Experts of a small language model: 273M tokens.
Below are experts of layer 4 (counted from 0) of a mixture-of-experts language model. Rows are named router (the router's row for the expert), down (a neuron's output weights, with its number) and show model dimensions 0-255. Each number is 128 + 32 x the weight over its row's rms, rounded and kept within 0 to 255. Numbers have three digits each.
Before each expert's rows: "comes before" lists some tokens at least twice as common just after its tokens as in all text. This comes from a sample of Wikipedia text that the model never trained on. Tokens count by the router's weight.

# expert 26
comes before: " |", " \"", ":", " medal", " place", " Albums"
router:175154145166053156148129197152146102126093095161129107141150126108127162128136110162111144118211111133128113142059134183112168133086130150119152196110169127127079114120145120162111152121129166147101111130160126139163165138122123142174127119119099095161109117184161139120152133165147096153146137106113155145128114120148100095111177120133091077104140094129148199144093116062152057152104165082066170116159152117108073107117155083135116093098154158203106068166112128148138166059109124170117137163135139123105114172105176140098160029110111137134154113102071106115134132140187156239124130104167083093143140073159115122128177158088088084130151129149168097133116132121191131129072121111094087147129134151130054112117122146106087152109058167125128100115155118158093190207121197
down0:119162105094090167121065084141118129172175183132176131095185101100131134151129095059082108110062185129158168082138086142088174142091084158114157137124157086160101138167174127065122149123161058175100080114168130190128096142163120073139181110143144119180094145113083162126095106171076196128140128098153148152097086138150119097173141143127096091139167113153115060171085139089141150111136199182175178152090078089102141118150127106161145083134142119169126135128112090143113112164097119119090138175142119095136102094118077074100139126149146124132115116141159115095131107106155141154121102108159118113209098182121076125108100085144097128119103094185142161108113079148102142230187150149146102158154102116110052130150145167139112158083120140160137104142129150176129132132142183
down1:156066074196131103123150164093150081182121176145097134136175123087085092077133135128137140185093134139144051077100096093133097110118118103194125138054135115099124133147106123199158153108182105110188103135182142132156127104181137112177124133109125118072073120119176072086113155134193097112102105117085149139175090169113104156144061109156121194158123147087164107140158146168121126061085147160136084101113143091138181125144156116127138110131168110102109079106142115110186110127163170095160152071110128126160143118152175126170185130163108105054168119149146107110117172183113155116129110132120113051050178158143101162194128167145125152118144156127127172129146132116124094172124099114151142168080105111146166182117109125174100151094116074089156087145103134113109112073145134
down2:219110175120159096103112093113159188145087086139132177114132102143110141137158176059130127181164148143098154139168146112120090155146075119137144153172117128102162157121110111150120116113121152156124155068119082105126152077167120098042170137135123123137136112176135136164074119088135090083076131128138129121171128101106147099161090147100073132166179133113166152151175093097062176189134089144102103112195149145058129141127164130126152156104105160148098162120078140184130046134173142047176129149156143119091108087175201060181117105141185148086117101170122124118167161132118137166156096148091162116117110105079122151135118157117137127125135142090144153135062121086132152130120094076084059113168162097108136093107099130125115119125186067131129184092136102174108122073102101
down3:080188083168158157168116093136149077140158124114101140132103136117133142128134091114139106129140071165135117127128136090107137079082131104094158108086062182131114107130159114087149157110119199126136134116136100131131135160143173083106161165113174109155102056107121142170151161171114103177182253163153149159129112103128153141150179099201133059161137161104133100143116183141089056106169102076155141097174132109155124199156115132136176119114150167178145137174135099081119189147130114085131142092169142125149136040129092136103071111128106127159143113119067147134201096157121120155157151090134105148070144062123132117136136126107118087067155108141141122098166107190100113156112142098081113184163149182123119079139149171125104093148191097177091141127117085113124161132153152
down4:116091115128089169114153141109131165139192110127169110158118105118134138115149095133100197133071164134104103153133174138140105172199101114132124115188111090133172118138128214139169171138106120127162099117143093136125148138099127065130168179133148106088157128099133132087108174104115108115140145140168146101159143124139154142198096129099093168187123108174155143073134165145151110176052095062123134080126162152119087174157186150078134150087132121135177135079175100094088161126086124125128123156167150124145120143091100092080155136145124152085083177144120129102136057091205093180123130160124133169064143117180129133163098198119146079122131095065076089125139148146148156175126108157064152098107180163119116113137217121149114167111086105151106170182117122163045142117122108
down5:178115102183082145105140183161113131143084141166164108150109150153140120125102166113081131113113121096083146086168127131071094124103152128124127136138099097102117109109083171074088147113123137132103138168089138074170202181110089104109114146141168112131110094115122146132122115177084117149164129096115121142122083093179141096152141105132112142135089113171104150141148103184118083113173166140141144143109098119152158156135137121174145149110151102182192100122093174099167125123148195148136135138143125186136089063204131130140174140165098117139101128105103146120194114131240155161122171155056196113141135145104119101123127119040124096094117188107143123143134172100123131166096104078198118131201132105060162081124144135145105130164213175135179138159045130168139120084151182
down6:130165073164103113091128135158169201071102126122114137146125154173141135156121160146108146117145158168090135108091084050066127177137154116169146099146167102127067124138138164120100143193131160185064143087086118176165188095219117188126017128130138148136148089125141170126164179105118122096118124161133051095150133086142072142118087153181145103126141161131112088118125113096156152158143103138166174058153127108105090101177175155134128110098088106155118174172106126131100144104086145149097105138091126079100137103100090159166136164140082122115166142160108158112097133120119162174130138127086124149124140174076122178090107112135095107139073082108059142140135075152100139179122101126106116155139128124095096114086138172067107140049138082114135122136155120142134145093052137
down7:066128134046145157156136148181099173201086193121179175163078113094121144164077150080145180144154106140153080127138158148150162166136107111143153061159118109120091086083070116174139119098119138184101127090074121170162116091137084112178165148154188131148132162143174076129176118111191070111114090122112140116118133142161106115158136148166122113117134077155170112080125169129162050120096141121173116147138111113154112151108051166111124104166127119068144177118092164153127135114139063116124136081109180120161118102145122111159154100120169074057122164201073095162118075094124134089144134149113129159152151052084091115186130141124096152136090121107149149166145085109170108161125131118121075099106172114131094120151128114145141167148114153123132150113085107129105099056105088

# expert 17
comes before: ",", " |", "\n", " (", " and", "'s"
router:126131097110102164146101123171151108147114089038060118135123108138114135203162127137134116106130122133183058156117137088177118016099088147119150104167148082171141141085118140106141076152103148108112155142098159139152115131101141068103145141087107142162102160101087155122124122202117171139150117144126104187109120144092145111200123153104141112149053075100177137155121110119101097151101173086109130158144209090142111130136130136169128115143056155131155142161106127129114134165156168134216120175187156141130139116145094166174104118094105149084119089122091091100063118123111139138103124188118103124177112108136132130107135104087088096074145119109096108153129115101126148157060182106124112147191069138161149113184174128149111148138121150157120184058161181182128176057142132
down0:138131159129064140152180117163099112189184114113124154168088042079123098120083077131029083108154124039099114083117136098170141113163101143096150202096123118107145158114090052125093140100144161132170115179163112122139135138124182070122085113093126164172100209115130053136108170130130087153131153123104151151123100093050095123135114109129128092099147154172114142160120142134094118082111150131159135140129127093130139103153091093099107152111142070183111167165130094142108155082090087121115074159131191101184109109132105105145122096139135139144112100148142124134155141144097097156170161099157137176088103191091121152090132154091067121096169141088105132110083096155148110148103157186162170122190177093129117108136079106174122159170097109107121135153112175174174117141155105
down1:118135162138129181065120129146161131165120136097091110113157137137113179133161169141105136103143103126135107192104118137109172099081167099117106146133170091115151180157103110135103121135173073132095060127152177144122138131157093133113145062131143115175053074083098145128063150140130121198202137144188121144111136129090133140128142112120195158092174099122118143118098168079119099113156181137077061143086056151137089074175159122126154102146121124082173121185119141152160094104148074138140092149138188086107134124088117147120114149055081123153113047129068153198139100114112117145124168142136173159115162165084116208115110076103062079107146077117083155069153171108094162138125132123081135104067156117149113157167086151118115158108160162097121091143137140132162112112152117
down2:125148061115156141123136111131154135115113046057106147158130082152105154116199153133096098072142126083097099186116098144082121125148163146127153095156137134112107157143162115142164134118126057101099145085103166181081195125139079153132081114107131142150091125105121128117083103107151134193113148091135035182099167146102149094119124112144131133190122075122192050117181128118180157129135180119171153150111129104136140138131113175113123142160100127156150156073163106143144196141124143084103140157085105157174116069089077099175138136113163089064129089171088103092118183123098096037147151116074135092144097095154171132148123157104138141154151086104113161044163157151080140174142172133138118120092146114080133158127083124106106166140147092139144112127101161211118116143151125
down3:047123131099064095193136157124147161131068089088140125193109134106086134123134197117078106100120178126164084143128143168150088136157115154113146071107100098092133132169114079122148098177153112155102167145101131143132091169096149029131179122112124103166123089144108141141163159110159211141178119154168094140117170147080172115138043131141119115112074083153180100075124175177109087149123222149115060103176204147181126072143144085124145127136069126106097122124132133105088145125163151117143117144125102117183177092126077105112128116099145144153161151097090126143143095183099118096111176139151074120146115094188122108135169165150069103174134133161126131121152102149149102139083149143095149134094112119090183114154133180114106173130142097135138095103123174142158116150166134
down4:096177092075115170112116161166128140141084160165124115084131125120148126127145082146144079121132145173090144133122144136098130115135116130081095138114094120120156207162121148092121112115123143117089142151109123092131105136114128157150114173058099141173117098095111133139068144135145086132096177139158163088151119149190136183089163129122090076175153147056140146156148122134129110155197147135175115126109119178135218084048092110155095146121112085202155106182143163071157113111120133087063137125111083103148105206075120132100104123119122142054111075108128118176173086192138123147104150219149127145148173163173144112076126081166163116119087123137114157150043143157136116160137144123158139103142116114133186036125108112118169105175120153075075123087146143115091129121080131
down5:109171140103159126151098138213067171100167157109107113100156132168138131067202103135098090177064153137086152153113136091162136099116046102153104113105101141159097099089119208131097137157100181117182117107145130134157071127143129096113139138146191182145139122097187125243110133116111125180113092124123138178085050120120106152132158138155141140102177159118096176108161138106177156153156096155109124153156129098131129115085119175131146155093134086081154102054108121147085149138081147120144123169103124124078157156153152141121108156153077168137072123153180144048110113137138115146097136162181133106137162114154136144159095109098203149126120143096112091100115155154130123112144099140171134143112130164071136098127101188103196083104116118125130161100177159080149160187151085
down6:140125090127147151105068175140094125132136101080059149117136153112110216201153069125098129094086125101112098160128145149130151101116132097096120152105144138156140111073153081097090179149084150074092145133129118109092138118103117147139155171171100111109072124111155024139087141132143064112122062079143125105138177112113109162146124117112118150098160168155117143191105078118118209159161096126116110133187086148154188139142151161193168166076106145101074095153135116125127088185130084217079068168149201098171151177090158142116141150140145114072160166123102136152157116141106120079114145130141140111135132115101090120100107105119107146077092135152182137168120109091179052095114140097148124200125146086149132108120163150159105134115120115124167112110146111097153170090110173
down7:116112101178153176092101082135136109179123144091116180119099141135049108140138136146120118181081097140100126178106116139088108170109126166115120154129143120200118116101123138107105158106054098121173121123144090112088139134121180110094136111156174110112081135117106062162115174119131093193127120119109128185099148132083146178117127101116124152134138143113124098149139080110123182162082144132064111140068179165093170050142094136163174155123110163127074152061121096113125068089121130184132162122063115187087137115117148139122128166121120050119219187143120132172129136113139145134189074077182105103175144086214124154119159126162146159131079117089104136171117144087166161110104105186119158077133111179111063074178104177138113127102106144127134092136157123115145105143146155

# expert 15
comes before: " ", " —", " +", " −", " \"", " L"
router:119114150182157170192125129168173106183115136112089098172127163219116111159139120138097126122156139192156130147104121141100120159141140153110081131176146111150133083115124117188140084111133158136128133135129111083099174144125122156098155136074084114144099157115154104104095078154151133127130136092146131164151090101182120146071155195133105065149082113139157145189089095108186121091145067149173146150132138154131160154172162152131135141124131162157146120141098199095107096140200159105186160212121166110131152208113179181164082118105109160149150097125101106176070103124136152109088120211143138114154136107098155108076103173131078024082129142107109103180138142097124203182167126119124101127139103157137090159160154124076105110167099177147139134124157155112086170127152121
down55:106137152123115174129113059174130078069138121134113112137126168100129039099179158075133165130168134069137118106183124155065151033163169089145174122109160144147105076147122124122043097099139161160084108171141129089206162173100137137129145161141143133149122112135206119113135098091128128142122127093116140143127114164146169130105125143044099103106138058145125122133141145138119105117107156128122138160133170126131124149119169143138114096120079115108123135093160098120086159138219129096119087117145120088119128141153129182135166115171110097156123104082164157133118107092057140150151070144086149175132095133154096146174109105200142096126142127110060110119116140130134069131176118150063157162117128137090106170169104111127170211109110089056047119149134139102141138123083203
down56:139120118178176161124093118128091132097199138058075107144093113139098185143120078118141128111110165138088080115113155084107110069107099143145106140146147152134158164124153147092132123107138157105124158157127098078079131093086116098072139082152122174160106156110135149158100127147111148140087124115027168090229154092183138077108155167130102148149113061156139123085149121122135056119128169166148136146172145125163066149182154102125120094212041096160182173126150192062133082144147173184132156086098157143160094154178134124087134142099153095177103190148110105131096136124130159131139112163151131118192168156154093144145095094119169120088180103138172155118108162088143124088140095144180103128120145138122151132114132144120198150089118100101162156117099076128141105131105145
down57:111085094061107178175133148135148162120109102112136138111125143078099093140146074158103180053079120080138132129115202109103092201129115159124105098170135147093078130167139105091122114069087159121071126074198110130076160152123145163134106157142129223148119122098150128092120112088082146123058084081109125117173148157076125162128125183089111139168125089130134142125176086191086140111134160155106125111168179118130107079068133121176150113173123105103081136127168145092133118116101131170149149179107121107127098151089119140085127115110171121116106112143149128108151114094144092164143162176105079181114132089122107147107156155175097054190126154178169179121099120110126122117160109119174159088191152166149053150156114083158167142161178140142128078121084113109117112163130186
down58:110135113182146121079124130113128157109155117096126127151073082093089145026108095117130163138095145104106142083120096119151138075134121193136133114111167137115180132138115120128093062101129125141201167187120126109106169115101135094158108133093144169143142159150106100153056118147139090148112150173118128130160143158146152174115115161116089165123157075125113056088134140094201077126132190101134129121149162146080134133077153082116117106110136132110082208132104119114144169141173110130144094172128171160055141170149084130063094121147150105125135134036144127105203102113124126123115092158072110115111071114082192159118118121204122092157171115104074135081105112113166173054087151112097128125108142176140117172161112175108127183112122134092098177162157176132090138175094100
down59:137125084150075106178134150067123112117106095104173103082100144128127175136160101145112121130160142151137173101127131098118109070090158103129141078117127102122130087131117177104158102147099000133138141196182118135134115157146138152095130178112105111136142116112062117149146104107136142096155125083086137091175110084075115160134102096158114131060146130131123128127153113131101094123132145133117173120126098125087080126158111130152157104114155149157152101185160160132114121159105163074155160073164081160121103193125192153148148133147152157027150109080125137103128135144162149164097113081140161091069178157115125167158162173123152080105107158077168132163060114149090126067128110128169075084130072106102108128101132188133140223120127138123077102171097162110182070185153078
down60:140124155097162115111151092179127137104113118055065067149115110117127106156118117155101180127125134055139127131158160127083110159124127114143108072136162128181149127101092168128157163063065091062185135143128098112105146148141121136164093125112164113042119116126151206175080093139054131167064139136131108152036126188095162133135181160163099123141114094150097131083087063100113142155173137115104081164095173136081154081157099163163126093111112119130143135147158092154184169082124098084109138101114189131132139118155130055113109120088159132067098132058117138169114110150134129111129098159120126135104087142164139192152169155072135158129141074145125147115137165133119184126079155131107157154128066191167165121114123159193166123144137109162140109090148087144117111083144121
down61:080165135083111167146071155138111100113132134112149118157186109108167120101060153089164135175167117132091108205176120086116133147129147138155120131106143130162157136148120073114135095216117124070134177152169104119157121124194120092121156173113154095163100123176083096125103124100110144184133150116131135163096140092114132058157155141164171092146113114160115184143137098113104155116140137138129173162105086152157139185140089051138173106142148160173111162096141136156132121115162099112148198087094149077114145078107126123141131066166143101093115186137113069038136129095085108179166190143131141115093134135192138185089107156113116169065097079123131073128160124142129102168107162165182135085149150168133128167126106202144097144100096105160092118137080091165101102067088128
down62:147116161124156138090083159215136170098088160137125131131094154080169087141146116137090112181161114135106161101103081113114153205097076113142146098093077068121104189088153129143123091160149149129162133144127084122108168154157131147109169146094171152142165118118125082137149113167126067125183095125159121115067150148122158085108092141130074180133119094110141162172141152129159156117115106118127117097120115133175156157108082142131098137151116140107119135132072090193182117133139110114127128157136085144069085139145050159157109146148122071164127075212107139154135172101168175140125167119113156154163114136136143124189115101187148134106135113138103141137133228190159097108088154119182099167204136157131075065164117134126184150098200139198141139093154166130140191128144091